From a checkpoint of a small mixture-of-experts model trained on Wikipedia.
Size: width 128, vocabulary 1313, 7.85M parameters.
Experts: 24 experts in each of 11 layers, 64 SwiGLU neurons an expert, 1 pick a token, a softmax router, a shared expert of 64 neurons.
Training: a variant of Adam for the experts, 402M tokens, 5227 steps.
Below are experts of layer 8 (counted from 0) of a mixture-of-experts language model. Rows are named router (the router's row for the expert), gate (a neuron's input weights, with its number), up (a neuron's input weights, with its number) and show model dimensions 0-127. Each number is 128 + 24 x the weight over its row's rms, rounded and kept within 0 to 255.
After each expert's rows: a language model's description of what the expert responds to. This comes from a sample of Wikipedia text that the model never trained on.

# expert 13
router [149  85 190 147 128 143 101  80 137 153 109 111 118 119  84 115 110 183 162 138 122 102 143 113 110 103 105 144 156 140 137 149 141  85 135 118 130 146 126 111 105 146 132  85 106  81 114 117 114 142 116 174  98 107 108 144 157 133 111 136 136 173 116 159 127 122  99 104 104 114 142 159 128 113 150 112 135 162 153 103 167 163 106 109 114 148 147 129 112 102 102 106 131 156  98 145 102 141  98 127 147 165 104 161 140 152 150 132 112 115 149 116 122 102  88  97 152 169 154 157 114 109 143  98 125 153 164 150]
gate2 [118 135 142  75 132  61  98 160 129 152 128 128 144 134 128 126 116 133 134  99 143 122 136 154 163 210 135 113 130  96 145 191 123  55 151 140 138 130 101 153 125 143 100 120 125  89 124 121 182 128 128 138 128 149 135  95 109 126 126 133 182  82 126 124 163 117 122 117 115 126 113 107 173 118 156 122 112 126 110 146 117 127  71 114 139 116 151  94 129  88 129 130 126 170 123 145 126 107 130 140 133 143 127 150 134 143 127 130 138  88 128 130 111 109 112 116 150 108 136 159  89 104 144 153 152 121 130  83]
up2 [165 154 128 114 131 134 128 125 127 139 129 127 148 144 135 139 149 145 128 124 131 132 109 126 133 117 112 141 128 174 134  94 138 119 129 129 139 107  99  91 166  67 122 117  88  76  77 113 137 141 138 130 161  88 193 129 115 162 142 154 131 130 134  94 130  95 115 179 133 230  89 121 134 119  91 139 131  72 123 135 110 121 126 137 132 152 144 115 128 128 123 146 155  91 122 128  99  74 138 114 150 182 114 129 128 130 126 104 148 146 125 135 130 117 136  82 127 103 126 129 118 121 175 122 116 126 126 144]
Description: Inner and final pieces of proper names of people and places, as in Monte Carlo, Marcelo, Dundee, Strathclyde.

# expert 14
router [151 103 137 125 108 171 115 120 105 152  98  99 125  84 111  95 121 179 139 145 126  98 157 115 111  93  89 150 146 162 106 159 133 123 158 121 146 155 139 113 114 133 151 125  97 117 103 160 128 153  96 166 125 101 101 156 169 163 105  99 122 160 109 147 160  84 100  96 115 126 128 146 112 161 145  97 139 152 160 103 125 133 110 115 102 148 140  96  95  95 103  95 132 145 100 151 111 152 119 150 159 155 111 164 155 157 167 146 113 131 148 106 117  94 119 105 130 150 135 159 112 105 159  93 136 144 128 155]
gate1 [131 140 161 123 160 112 174  79 117 171 132 175 120 123 129 115 129 115 112 126 117  89 106 110 106  93 125  85 111 127 123 138 153 100 136 133 128 122 141 134 139  98 143 143  73 133 131 129 128 144 133 130 130 120 156 103 154 198 192 127 130 128  79  99 104 119 123 127 134 154 133 145 137 101 124 133  78 113 115  53 128 142 147 104 134 136 163 130 152 128 118 158 114 159 127 172 132 122 119 164 219 110 129 128 142  92 131 150 131 125 144 122 129 160  98 118 126 107 152 121 122 129 145 128 139 126 128 140]
up1 [128 121 129 125 177 161 152 100 130 138 175 129 151 128 149 138 153  96 123 126 118  69 150 210 131 126 137 112 137 167 198 130 129 136 137  85  82 139 125 131 109  95 159 120 125 130 111 129 130 103 172 149 126 139 118 126 135 122 132 112 107 131 101 132 112 131 130  96 136 134 127 136 117 135 142 125 128 152 193 125 128 116 119 127 155  97 130 126 163 126 101  74 124 107 126 146 129 124 197 121 128 128 125 181  91 120  95 128 133 123 117 125 110 171 131 146 190 104 131 128 118 129 128 130 135  79 117 128]
Description: Prepositions, mostly in, of, for, at, on, during, after verbs or nouns, such as located in, headquarters are in, plus con- prefixes.

# expert 22
router [157 120 140 139  87 135 112 101  98 161 110 101 127 107 116  95 139 152 143 137 126  82 160 104 102 121  85 153 175 149 113 136 140 116 125 105 158 134 148 120 115 165 162 109 103  95 105 138 136 142  98 148 124  99  97 170 152 164  87 131 136 153 117 136 166 122 131 122 123 102 152 153 101 141 147 109 141 148 142  91 141 137  88 124  95 148 161 102  97 126 114 114 133 143 108 141  84 145 117 183 141 150  93 150 167 157 177 159 109  99 160 119 113  95 109 123 144 155 152 133 106 122 150 113 110 146 165 110]
gate2 [142 129 144 106 131 119  99 149 121 154 129 127 114 139 123 161 126 107 109  92 133  78 166 137 127  98 130 182 147 105 118 122 138 125 126  91 129 137 130 122 139 136 179  68  75 125 186 165 128 116 123 125 123  97 124 100 130 132 189 185 132 109 119 127 112 130 128 143 128 109 148 152 119 152 123 129 142 152 128 106 103 122 128 114 150 112 125  34 120 126 125 124 132 114 146 128 166 110 144 140 125 155 103 129 128 124 122 160 114 103  84  89 159 101 126 159 116 162 137 149 125 145 130 125 126  89 167 167]
up2 [155  99 126 132 103 147 131 112 133 116 155  78 134 124 121 169 106 126 160 128 139 140  80 128  54 126 163 123 124 126 128 135 142 193 128  84 128 123 124 117  90 200 119 138 118 144 154 114 119 160 123 124 128 118  94 144 128 124 135  94 109 151 134 132 144 134 102 119 163 152 112 114  91 104 154  89 160 126  73 138 166 129 140 146 112 123 139 158 145 156 122 123 129  79  86 120 166 119 117 109  82 123 141  92 128 129 123 144 127 105 130 127 116 126 116 132 129 125 180 129  92 144 125 122 146 146  73 152]
Description: Split-off word-initial vowels, mostly capitals A, O, E, I, U in names, like Agency, Avenue, Ocean, Oxford, Evangelistar.

# expert 20
router [135  97 152 154  92 178 116  92 102 134 108  93 122  98 104 117 122 166 138 156 109 100 153  98 110 124  85 170 149 144 112 139 166 112 142 123 156 148 160 114  82 151 158  93 118 103 108 148 112 142 106 163  91 108  97 169 158 143 107 111 139 136 113 157 129 122 102  93 112 122 152 153 113 145 151 105 152 150 150 120 169 144 113 111 104 156 133 114 120 101  96 102 143 134 112 141 103 151  88 155 146 153 119 151 136 143 153 156 114  97 171 110 117 103 121  95 152 146 165 167 105 115 147 114 106 141 148 121]
gate0 [138 163 120 115 110 128 120 128 145 135  60  88 149 122 132 123 105 126 107 115 134  54  97 118 140 132 147 172 125 124 129 125 171 139 117 147 138 122  95 127 115  87  94 128 148 155 120 133 105 124 141 164 128  83 126 134 109 144 190 136 142 110 136 143 150 145 118 126 129 141 117 159 101  94  94  84 147 120 135 150 146 135  91 116 134 123 151 148 127 107 121 126 115 128 137 145 129  85 179 111 128 117 116 127 160 153 145 144 127 173 145  98  71 125 147 133  92 154 155 135 117 169 160 111 143 192 156 144]
up0 [123 122 127 122 140  56 115  70 142 137 132 125 123 113 127 130 122 128 105 135 213 100 143  57  85 110 104 136 169  90 160 149 127  81 139 146 144 133 103  98 132 115 136 119 190 120 137 129 132 137 115 128 131 142 127 127  97 123 136 113 125 158 126 120 125 133 106 131 124 139 129 126  98 131 151 135 150  80 136 109  44 103 121 120 140 132 118 172 179 128 142 129 160 119 107 123 144 159 120 123 106 102 127 133 142 166 137 121 126 140 147 132 112 157 120 126 133 125 104 159 184 124 118 152 128 125 108 128]
Description: Word-initial pieces and byte fragments in French, German, Finnish and other non-English text, like sur, oder, seiner, plus starts such as Mar, Car.

# expert 15
router [126 122 157 139 102 156 133 114 132 170  99 117 115  81 107  77 134 140 166 143 136  84 169 122 130 122 111 146 172 156 125 133 162  76 144 109 152 171 154 112 126 156 152 127 108 122  98 168 104 154 118 147 114 116 110 134 139 175  82 125 157 135 107 155 145  82 104 103 125  75 147 140 118 144 148 127 172 113 130  99 147 150 110 108 117 170 133  94 100  82 118 118 153 156 118 142  94 139 127 138 163 154  67 126 123 133 139 139 131 116 134 110 113  96 110 106 134 157 135 134 104 134 146 114 132 131 155 139]
gate18 [109 120 130 128 139 206 141 128 123  91 129 206 158  84 111 184 139 171 149 119 124 126 148  89 164 146 128 152 150 126 121 103 132 120 106 129 117 144 128 133 133 121 126 131 123 138 125 128 150 125 126 122 202  74 129 116 139 149 127 168 141 130  56 121 110 114  96 126 147 120  88 137 129 117 174 128 126 159 137 130 138 113 134 110 129 128 112  86 120 139  91 106 110 135 129 126 133 126 148 126 132 132  95 150 122 110 146  66 127 132 153 102  78  90 126 126 120 146  97 147 106 129 159 129 129 149 139 125]
up18 [128 128 128 131 111 157 142 133 177 130 128 127 168 113 162 147 127 185 128 102 115 127 152 126 116 125 128 152 149 103 128 121 129 112 126 166 127 172  97 144 131 136 112 129 130 128 192 184 169  67 127 129 133 110  52 108  60 142 117 137 129 124 143 160 113 114 114 112 124 127 113 121 119  91 122 129 149 140 146 125 114 148 125 143 104 123 120 127 165 129  70 134  79 139 199 103  94 121 129 134 126 113 125 130  93 132 153 121 131 157  91 126 106 113 136 123 140 126 128 164 132 126 175 131 137 117 150 109]
Description: Slashes, degree and prime signs, superscripts, colons and unit pieces in infobox data, like PD/sqmi, km^{2}, 36°27′, UTC+10:00.

# expert 17
router [140  97 139 137  94 175 114  97 103 130  96 113 121  96 103 102 131 154 141 136 117  97 158 119 111 114  86 162 160 147 118 148 155  96 131 120 157 145 148 108  89 145 162  86 114 109 105 155 112 151 108 158  93 109 120 163 156 160  97 104 144 131 111 146 148 123  99  95  84  96 139 153  94 152 137 119 145 132 142 104 159 159 112 106 112 145 151 125 122  97 126 110 154 155 122 151 114 144  87 170 160 156 105 156 129 139 152 151  97 105 169 120 124 111 103 110 172 153 155 145 115 111 151  96 131 143 156 146]
gate10 [ 82 121 127 138 113 123 188 129  81 128 121 156 128 137 127  91 147 124 128 175 131 127 146  68 136 121 131 113 133 126 130 127 139 145 115  53 155 145 131  84 104 133  82 127 133 124 122 127 124 150 129 148 171 128 133 117 179 113 114 112 130 121 163 124  87 131 121 101  97 105 140 151 110 119 130 127 123 121 106 113 114 123 150 146 134 126 144 148 194 162 136 129 131 143 129 130 132 129 116 133 129 130  87 210 126 128 114 122  76 124 143 101 144 131 114  97 150 162  97 129 128 139 155 131 182 169 131 165]
up10 [153 115 130 155 134 130 134 120 147 164  42 173 119 142 139 130 162 129 130 117 131  91 132  73 123  87 131  99  83 118 130 121 138 140 126  70 128  79 132 164 122 121 111 125  97 141 110 129 111  55 108 126 157 107 128  74 141 182 120 148 155 136 167 126  93 128 163 146  95 138  79 162 128 103 128 166 108 132 139 132 105 143 134 122 128 121 146 132 119 130 154 149 144 174 124 143 127  75 148 107 142 148 120 104 126 123 134 138 108 130 144 146 129 119 128 107  96 115 123 136 126 136 126 154 126 122 141 161]
Description: Single capital letters starting proper nouns, often foreign names or places in lists and tables, like Bosnia, Bulgaria, Samuel, Soviet.

# expert 19
router [140 112 152 153  90 150 132  94  79 161 105 111 123 106 126 115 107 172 186 146 101  84 144 107 106 103  92 133 134 143 112 134 140 107 145 109 158 136 145  94 133 132 158  99 102 120  87 141  98 152 113 195 111  95 115 149 162 151 106 117 121 155  91 154 143 122  94 131 102  93 123 143  88 150 157 103 139 159 145 120 151 148 100 111  94 151 149 109 128 130  96 134 125 156 113 135  89 141 122 136 158 180 112 160 142 128 160 153 105 107 135  88 125 115 101 144 146 133 151 156 127 108 140 117 131 135 143 136]
gate4 [125 169 171 128  77 121 129 119 152 121 129 134 141 136 130 151 121 152 119 108 100 126 174 105  49 147 120 117 115 116 120 123 149 131 147 118 126 124 160 146 124 123 115  91 122 130 112  94 127 128 132 123 134 126 126 123 129 152 134  60 154 150 131 127 154  97 124 178 132 123 116 115 134 177 124 145 111 125  95 127 134 105  78 118 146 148 104 142 112 140 103 139 124 138  95 178 133 137 114 143 128 200 122  73 142 129 176  92 116 154 120 124 160 133 102 117 122 134 121 162  83 144 123 144 171 114 181 145]
up4 [127 102 158 156  83 135 141 126  93 129 129  53 127 125 162 142 142 133 136 106 128 132 106 130 115  89 119 137 106 137 128 112 126 127  95  96 129 141 121 172 134 108 126 115 132 137 177 116 131 129 124 128 131 132 135 161 109 127 150 105 128 134 127 121 136 128 182 124 114 123 187  91 117 141  93 131 123 149  69 131 142 116 120  88 145 107 140 126 127 155 129 160 145 142 125 114  61 111  92 108 138 117 173 132  93 136 159  41  94 126 110 139 137 152 122 140 175 126 124 165 117 129 111 129  88 139 135 164]
Description: Vowel-consonant pieces right after a word's first letter, like en, on, im, as in Donald, penalty, animated, Paulo.

# expert 10
router [165 117 154 127  88 147 143 125 113 170 108 129 118 107 114 112 100 153 171 134 114 107 149 110 143 128 118 155 134 146 130 138 159 106 154 101 161 150 167 113  68 121 168 106  96 112 101 149 123 162 115 150  79  93 120 147 150 176 130 101 146 131 104 130 151 109 102 101 100 116 152 144 120 126 164 107 122 135 146 123 126 147 106 108  93 140 147 107  99  91 111 126 137 140 104 178  90 138 109 130 159 153 121 132 166 125 171 146 102 123 181  77 114 122 115 102 135 117 153 128 104 104 137  96 119 156 129 163]
gate2 [184 130  86 134 167 131 126  96 102 133 134  96 126 127 133 114 123 132 150 189 124 165 174 107 117 106  88 163 124 149 133 107 124 132 130 122 129 134 113 128 116  72 182 124 134 127 127 132 118 116 138 149  89 129 168 129 140 103 115 183 124 135 160 198 136 129 116 175 174 136 105 149 149 103 148 139 123 127 155 127 147 101 132 132 155 102 109 126  92 110 130 108 142 126 117 131 133 135 115 129 146 135 102  81 163 130 149 135 124  91 103 128 149  98 116 120 132 188 124 142 116 140 129 117 133 117  73 171]
up2 [117 125 128 128 149 123 104  60 120 161 124 127 145 146 158 128 147 125 130 126 128 154 132 129 123 184 135 159 129 184 133 129 123  98 137 112 154  99 126 108 115 120 112 117  55 126 183 119 129  67 105 141 132 161  80 131 134 144 139 130 126 128 126  97 100 146 171 146 110 112 129 127 117 142 147 110  71 148 133  56 137 139 113 131  93  94 147 142 117 122 128 126 154 119 124 104 103 144 136 125 128 108 121 151 120 129 115 130 126 128 163  99 134 135 169 128 149  84 188 131 126 128 171  96 156 135 126 163]
Description: Short middle pieces after an initial letter like h, n, s, as in horizon, Nominee, whilst, homeless, Silvano, budget, Night.

# expert 5
router [153  98 166 125 108 176 112  89  96 143 102 117 121  91 109  89 119 169 172 128 114 103 134 101 114 113  92 166 158 136 105 159 151  97 148 120 147 153 162 108  91 155 151 100 114 112 103 141 126 143 116 176 109  95 107 155 157 167 116 107 153 134 113 137 150 128 116 107 107 107 147 169 116 148 167  96 146 154 152 112 151 158 116 100 110 163 133 111 132 107  97 101 149 134 109 148 110 145  86 160 137 163 104 153 142 142 147 140 103 104 162 105 109 114  99 105 144 143 150 133  93 126 136 108 129 148 133 147]
gate5 [114 126 173 129 130 129 149 122 130 138  99 115 142 139 129 111 133 159 143 127 133 132 121  87 157  84 101 117 164 121 154 128 137 117 123 138 116 124  59 125 128 111 164 133 101  92 114 129 113 164 119 157 125 108 128  89 112 131 125  82  57 125 125 128 137 164 123 127 126 130 115 129 152 211 145 159  50 158 152 116 115 148 138 112 130 144 138 126 128 117 127 163  98 117 128 124 128 120 131 129 163 129  65 129 125 133 192 130 101 160 140 150 141 143 138 123 160 144 153 133 133 101 127 116  99 119 130  83]
up5 [130 123 139 135 164 114 126 150 128  99  89 102 127 127 138  79 112 154 120 127 145 122 126 127 134 112 128 126  86 115 128 176 133 101 100 131 164 155 149 128 122  83 141 158 124  90 120 128 120 162 125 130  93 104 146 138 123 138 125  57 129 116 174 112 145 148 125 135 214 135 120 119 135 174 118 119 138 145 107 129 154 128 168 128 142 129 128 129 128  89 108 187 133 117  86 188 125 117 140 138 144 105 132 136 127  97 127 117  92 150 125 150 137 126 145 184 177 130 144  86 128  96 135 108 106 105 112 123]
Description: Digits after the first in a number, chiefly the end of years such as 1988, 1940, 2007, plus table figures.

# expert 2
router [137 105 150 138  95 180 118  93 102 147 108  95 120 106 102 106 111 158 143 159 117 106 147 102 105 121  84 158 149 132 107 150 172 108 150 125 148 152 175 118  90 135 150 102 119 102 120 151 106 140 111 146  93 107  97 161 154 145 103 124 150 143 111 152 138 117  94  94 104 121 145 165 110 143 150 106 147 147 152 128 171 148 122 112 107 155 146 105 101 110 106 101 139 129 114 140 100 163  85 155 148 164 112 147 141 135 159 140 104  90 160 105 111  95 105 102 142 139 174 160 102 125 143 111 106 147 164 130]
gate0 [126 156 132 137  48 135 123 130 168 133 134 155 153 129 147 105  91 137 131 190 125 107 135  73 109 113 172 120 118 116 126 139 131 106 149 115 125 155 144 134 143 129 134 129 102 131 114 145 130 153 125 126 125 166  73  74 116 189 146 120  71 124 123  53 134 156  93 144 120 117 107 109 148 139  97  92 128 127 143 106 115 115 114 106 128 127 137 142 136 124 111 136 187 131 127 129 137 156 108 113 114 128 100 129 163 126 124 103 134 161 118 113 141  94 142 161 103 121 191 128 134 126 104 134 138 132 131 140]
up0 [125 151  89 113 166 170 163 129 123 106 103 132 128 135 116 122 143 128 145  65 128 107  83 147 126 198 129  55 130 145 127 142 125 128 110 163 158 105  90 128 108 148 128 104 135 118 113 114 129 140 112 130 141 127 172 156 131 110 114 107 121 148 113 179 146  96 111 140 125 177 124 150 117 143 102 151 124 148 127 141 187 168 117 131 132 112 166 127 149 101 116 116  98 118 159 127 131 131 124 131 131 156 127 128  73 145 110 145  93 133 152 186 129 136  93 123 147 115 125 138  88  97 126 131 154 139 101 156]
Description: First pieces of lowercase words split mid-word, like call(ed), tr(ouble), s(moking), c(osting), plus single digits in route numbers and tables.

# expert 4
router [140 115 165 136 110 161 102  87 107 126 106 149 106 130  90  82 118 167 140 138 102 111 162 127 127 100  92 140 166 148 144 154 151  86 125 127 138 152 119 112 106 145 158  87  93 107 105 169 122 156  95 140  85 121 105 172 166 128 107 107 168 139 121 150 160 127  95 114  88 102 162 173 130 151 144  89 153 149 133 114 147 166  98 103 123 141 142 106 112 121 106 122 139 165 118 129  91 142 108 153 163 149  96 134 133 141 143 141 103 114 133 114 124 118 127 115 158 149 141 139 107  88 142  98 108 153 159 145]
gate9 [125  76 133 129 158 132  87  94 122 100 127 190  98 114 145 149 112  82 143 129 132 129 180 124 144 116 126 118 152 120 134 118 127 142 174  87 143 121 126 113 111 124 148 139 163 120 130 148 140  96  73  70  82 127 120 129 150 129 128 126 131 169 126  57 136 129  99 144 128 116 143  72 138 143 137 100 138 194 120 138  76 107 114 101 127 149 127 141 152 129 106 158 117 142 107 136 121 134  71 168 129 113 110 105 129 139 140 143 111 132 132 127 124 138 115 131  76 122 143 136 127 113 125 119 130 167 144 138]
up9 [100 188 129 136 123 159 137 147 127  98 123 136 133 127 125 122 128 114 169 118 107 170 189 103 155 134 129 100 170 131 131 156 152 115 117 100 148 136 130 117  79 127 175  80 134 139 143 195 124 111  86 168  78 127 115 188  90 102 161 119 119  86 158 133 161 131 145 128  85 116 143 133 139 152 118 103 131 150 129 136 128 134 130 142 124 166 111 126 142 171 142 136 107  91  76 101 102 129 132 131 124 117 121 154 130 139 116 138  93 122 120 132 132 121 104 142  96 127 102 134 148 154 116 135 151  96 112 128]
Description: Consonant-heavy pieces inside foreign proper names, mostly Slavic and Eastern European, such as -k-, -v-, -im-, -j- in Tomczykowska, Likhovtseva, Gherasimov.

# expert 7
router [153 102 153 159 127 146 119 109 110 149 108  90 116 123 113 101 110 184 130 129 115 121 142 116 119 120 114 146 162 169 131 148 156 109 172  99 149 155 151 104 102 125 159 110 119  77 105 143  90 141 112 142  92 104  95 148 143 158 125 126 137 160 120 149 165 102  94 116 114 119 171 143  72 152 128 109 119 171 165 130 132 165 112 104 115 165 156  98  96 106 106 104 166 121 118 143 133 154 104 134 123 133  88 122 153 149 154 138 110 106 142 106  98 109 120  99 144 168 119 138 113 118 129 133  96 161 153 173]
gate10 [128 138 114 122 128 157 125 128 154 113 109 125 130 127 106 122  98  85 128 153 122 145 125  94  96 132 114 107 112 109 110 202 143 109 189 148 136 119 130 123 156 127 128 137  98 186 128 100 134 136 132 127 127 164 154 175 128 107 143 157 205 127 118 130 129 130  64 127 117 115 128 167 136 183 128 112 128 112  93  96 143 137 159 177 126 141 148  85 119 136 136 119 125 110 129 137  87 128 131 144 152 170 132 112 106 128 117  94 125 147 201 127 136 103 129 131 126 127 131 122 116  88 132 127  97 157 133 135]
up10 [128 135 110 123 128 127 123 128  92 118 128 127  84 130 121 128 131 159 127 165 129 123 153 199 129  82 124 127 131 124 129 128 131 102 127 130 174 128 124 137 131 126 116 128 135 119 158 134 158 131  50 147 126 152 122 104 128 169 131 127 132  78 122 128 173 144 120 185  92 165 127 124 146  88 128 134 159  69 146 149  87 154 139 106 127  90 140 159 176 119 185 124 116 124 128 118 128 109 130 101 136 118 123 136 124 176 127 117 131 175 123 124 161  92 123 186  92 142 131  89 134 128 125 116 123  99 141 132]
Description: Word-starting consonant pieces h, H, ch, cl, sh, th, fl, often a fresh word or after a hyphen, as in overhaul, Herzegovina, Climate.

# expert 1
router [169  92 171 125 106 134 122  98 126 138 112 120 121  80 105 117 140 137 155 136 109 130 155 119  99  94 133 164 154 110 122 142 151 121 165 101 136 136 131  93  94 174 137 105 119 114  97 151  90 131 109 136  88 125 103 156 147 148 118  86 140 172  86 150 165 117 122 100 116 102 131 146 121 163 152 111 158 164 123  93 147 173 116 111 121 153 124 113  98 123 119 125 139 144 127 130  91 153 107 178 144 155 110 149 144 115 147 160  97 114 150  92  98 124 110 124 124 145 155 158  82 110 148  81 138 162 150 146]
gate9 [128 120 165 156 104  86 151  79 137 122 112 128 160 109 143 127 155 124 146 119  93 172 190 145 148 130 143  98 136 120 140 145 129 137 128 104 115 127 140 103 126  59 183 134 132 129 157 143 148  98 160 152  67 106 106 162 131 126 134 100 129 112 117 117 144 107 129 121 140 103 139 145 115 152 162 115 133 112 137  72 142 177 124 130 170 129 118 175 139 126  99 140 123 134 154 105  86 128 119 142 133 130  68 115 127 131 128 141 172 108  59 134 121 143 134 108 131 122 163 119 113 156 127 131 117 112 136 115]
up9 [144 132 123 109  69 117  91  92 113 113 128 141 131 163 131 133 143 147 159 134 128 128 128 135 169 145 140 121 130 135 105 105 112 107 146 120  97 121  82 168 170 120 114 120  76 135 121 137 114 118 123 130 121 127 137 131 125 168 166 169 109 110 130 148  94 156  72 127 107 136 110 126 119 120 132 147 140 154 140 139 110 210  99 129 140 120 152 106 133 151 103 162  65  88 184 113 127 131 151 135 127 171 132 151 138 123 116 128 136 157  87 131 102 135 108 184 124 156  99  86 108 100 135 129 126 136 143 125]
Description: Short pieces inside words, especially i, qu, v, ic, id, as in anx-i-olytic, defic-i-encies, fre-qu-ently, ev-en.

# expert 6
router [173 107 150 152 125 144 118  92 118 123 113  99 108  79 103  99 123 150 139 154 132 116 155 117 123 131 121 145 173 164 105 176 167  97 148  96 150 141 140 113  93 148 146 129 119 121 128 158 104 130 111 149  90 103 112 137 122 143 119 107 126 166  97 139 111 102 122 115  94 112 158 136 130 149 164  96 159 135 164  81 157 166 118  94  90 170 141  93 112 106 109 114 115 130 105 129  90 157  97 150 132 157 117 145 164 146 158 147 123 100 144 126 106 103 122 132 136 148 169 164  82 102 136 116 126 150 141 161]
gate3 [129 129 127 125 137 142 112 128 159 109 128 117  58  88 128 131 128 134 159 137  96 131 124 139 124 109 123  96 131 139 190 187 107  93 138 128 128 126 135 127 145 130 110  77 130 108 128 122 129 156 137 183 135 139 107 168 179  87  82  87 130 157 117 104 117 133 134 128 141 123 132 142 132 137 130 102 138 124 128 103 102 171 110 177 135 147 130 148 135 128 135  93 111 121 169  79 137 126 143 100 125 130 128 126 120 146 136 115 110 119  98 128 128 134 145 179 132 131 161 124  59 206 125 130 137 153 110 125]
up3 [106 121 126 158 127 128 134 125  82 127 110 189 140 152 131 123 172 106 126 175 128 123 128 126 155 148 140 146 137 137 121  66 130 151 127 127 142 128 196 137 130 153 104  93 163 103 131  95 159 195 143 141 102 139 161 130  85 127  69 129 115 158 133  94 108 144 122 123 122 128 111 133 150 136 131 133 127 141 103 114 126 192 128  87 145 123 125 140 132 126 105 143 131 120 115 110 149 106 130 123 125 129 126 140 152 124 134 126  91 128 128 142 125 133  65 128  92 136 103 138 171 119  76 100 162 133 130  74]
Description: Word-final suffixes ending in s, chiefly plural and verb endings like -s, -es, -ers, -ies, -ations, as in bytes, characters, applies.

# expert 18
router [144 104 141 133  74 180 130 118 108 135  97 102 106 103 114 115 116 150 146 130 127 131 139 105 109  98  92 150 169 139 140 152 167 130 141  85 151 148 155  89  82 142 141 106  96 128 116 143  99 134 105 127  84 110 122 168 169 158 114 110 165 151 102 138 159  97 113 112 121 102 143 124 104 147 139 121 126 162 154 115 145 154 124 132 109 154 167 122 102 118 114 114 141 122 102 169 103 141 111 163 147 142 105 151 134 154 170 129 104 107 167 124  96  85 107 105 135 169 130 143  93 127 163 106 100 144 168 137]
gate8 [178 114 153 129 151 129 114 127 116 180 169 110 129 128 130 131 128 108  90 158  70 104 135 118 167 133 115  79 140 136 129 128 140 116 132 132 124 129  94 160 116 129 178 113 127 112 130 143  67 129 123 138 124 128 151 140 180 119 153 120 130  97  70 175  95 117 128 129 157  94 117 116 143 131 129 126 109 148 124  73 128 108 130 132 152 114 113 135 116 150 100 128  76 127 136 128 133 141 112 141  86 121  91 127 128 124 128 130 128 152 123 127 128 115  70 120 161  93 164 152 128 129 125 157 104 191 176 123]
up8 [ 92 110 129 148  82 125 171 134 138 165 142 108 120 129 124 125 121 133 135  98 154 128 129 187 130 104 104 107 145 115 104 139 166 145  87 138 222 126 132 176 102 118 122 128 109 128 138 112 136  64 131 114 117 131 132 132 178 143 132 121 127 119 154 120  84 100 128 110  36 119 110 141 171 129 103 159 125 121 129 123 104 145 113 134 126 130 128 124 120 179 141 127 118 119 111 108 128 137 111 130 160 136 128 128 128 153 161 144 129 126 142 150 129 149 133 114 112 133 155 121  76 158 107 103 145 104  94 125]
Description: Word-initial T or t split from the rest, like t(imes), t(ype), T(ampere), T(urnout), plus words such as South, second, other.

# expert 12
router [144 120 173 133  84 148 120  87  90 142  95 130 112 115 105 105 133 161 154 167  96 125 170  99 131 134 112 145 155 136 127 144 156  85 135 110 145 153 153  99 103 148 130  89 117 103  91 123 109 132 110 134 116 100  79 134 155 159 131 118 145 155  90 135 116  83 101 105 138 118 159 157  95 139 141 116 142 140 140  93 149 166 113 102 104 145 153 101 134 101 116 124 141 139 131 170 106 154 115 163 168 131  73 139 141 137 134 171 134 113 137 106 127 109 113 126 151 157 143 164  98 122 153  90 106 165 151 134]
gate3 [119 143 110 105 157 114 127 134 142 119 118 120 132 114 135 141  95 132 129 130 141 145  54 137 177 116 128 133 124 127 100 147 134  71 170 104 128 128 121  82 111 131 128 122 151  63 133 128 154 125 131 133 117 139 135 126 118 162 114 134 126 123  61 139 136 169 141 109 130 145 137 131 137 143 127 159  74 140 151  94 114 165 144  78 117 125 128  91 105 113 125 109 151 145 104 134 129  98 129 165 163 127 129 126 105 198 121 124 115 131 132 185 131 128  83 145  77 154 121 137 162 128 177 107 137 127 136 155]
up3 [134  87 129 154 154 128 102  91 104 199 134 118 209 129 148  93 131  82 123 111 152 125 151  53  71 159 126  81 131 132 118 114 143 129 126 171 156 137 109 120 166 127 152 132 125 137 111 106 133 138  87 136 129 126 141 132 108 102 161 134 123 124 143 148 135 129 150  93 112  79 135 148 126 126  89 132 146 158 168 125 146 128 107 103  88 106 142 167 104 144 136 131 134 132 147 119 105 127 121 149 128 133 140 129 138  66 121 147 121  96 132 121 118 129 104 117  90 131 147 131 131 150 134 157 118 153 128 126]
Description: Spaces, pipes, numbers, dashes and header words in wiki tables and score or results lists, such as Score, Total, Year, °C.

# expert 0
router [144 100 190 152  98 130 112  77 109 157 112 112 105 114  93  95 147 153 120 159 128  91 155 111 127 115 122 136 145 132 116 165 145 125 148 113 161 129 157 112  72 134 128 113 108  86 130 133 118 137  92 161 121 117 130 155 147 164 105 101 142 134 114 143 144 121  90 117  92 109 143 152 107 152 171  98 140 139 152 126 146 151 124  86 119 137 134 106 118 116 116 113 138 132 117 161  88 149 111 149 160 137  97 157 161 174 150 171 129 113 159  78  93 106 117  87 162 137 146 152 121 101 163 110 121 146 133 140]
gate1 [147 106 129  84 134 103 123 125 143 122  90 108 113 111 144 129 129 128 136 119 145 134 144 140  50  79 158 130 155 130 149 136 122  91 150 116 113 132 153 133 105 103 126 112 111 161 136 114 117 128 129 121 111  94 157 187 109 171  84 101 156 114 127 113 130 126 137 115 138 137 175 125 139  88 154 130 190 106 127  75 124 146 176  95 145 138 140 105 130 120 113 132 156 123  64 160 133 138 128 163 126 130 137  99 141 137 121 133 123 131 102 119 125  99 203 141 137  90 132 136 154 124 111 141 134 128 168 111]
up1 [128 127 130 101 171 128 106 118 127 104 131 166 116 174  59 122 165 117 129 150 127 120 123 109 121 110 127  99 153 112 165 112 127  92 130 137 145 139  65  91 130 131 101 157 108 148 137 108 155 127  60 126 148 127 156 131 111 160 114 104 130 131 107 167 144 144 128 171 101 135 123 136 109 146 134 137  43  76 135 102 115 128 122  95 127 126 130 125 131 101  96 125 126 124 139 182 133 144 159 129 156 126 129 129 103 136 130 130 128 136 108 120 146 132 129 147  81 123 118 126 127 164 160 139 167 110 178 155]
Description: Final pieces of role and title nouns after a stem, such as -er, -or, -ember, -eneral in leader, professor, member, Vice-Chancellor.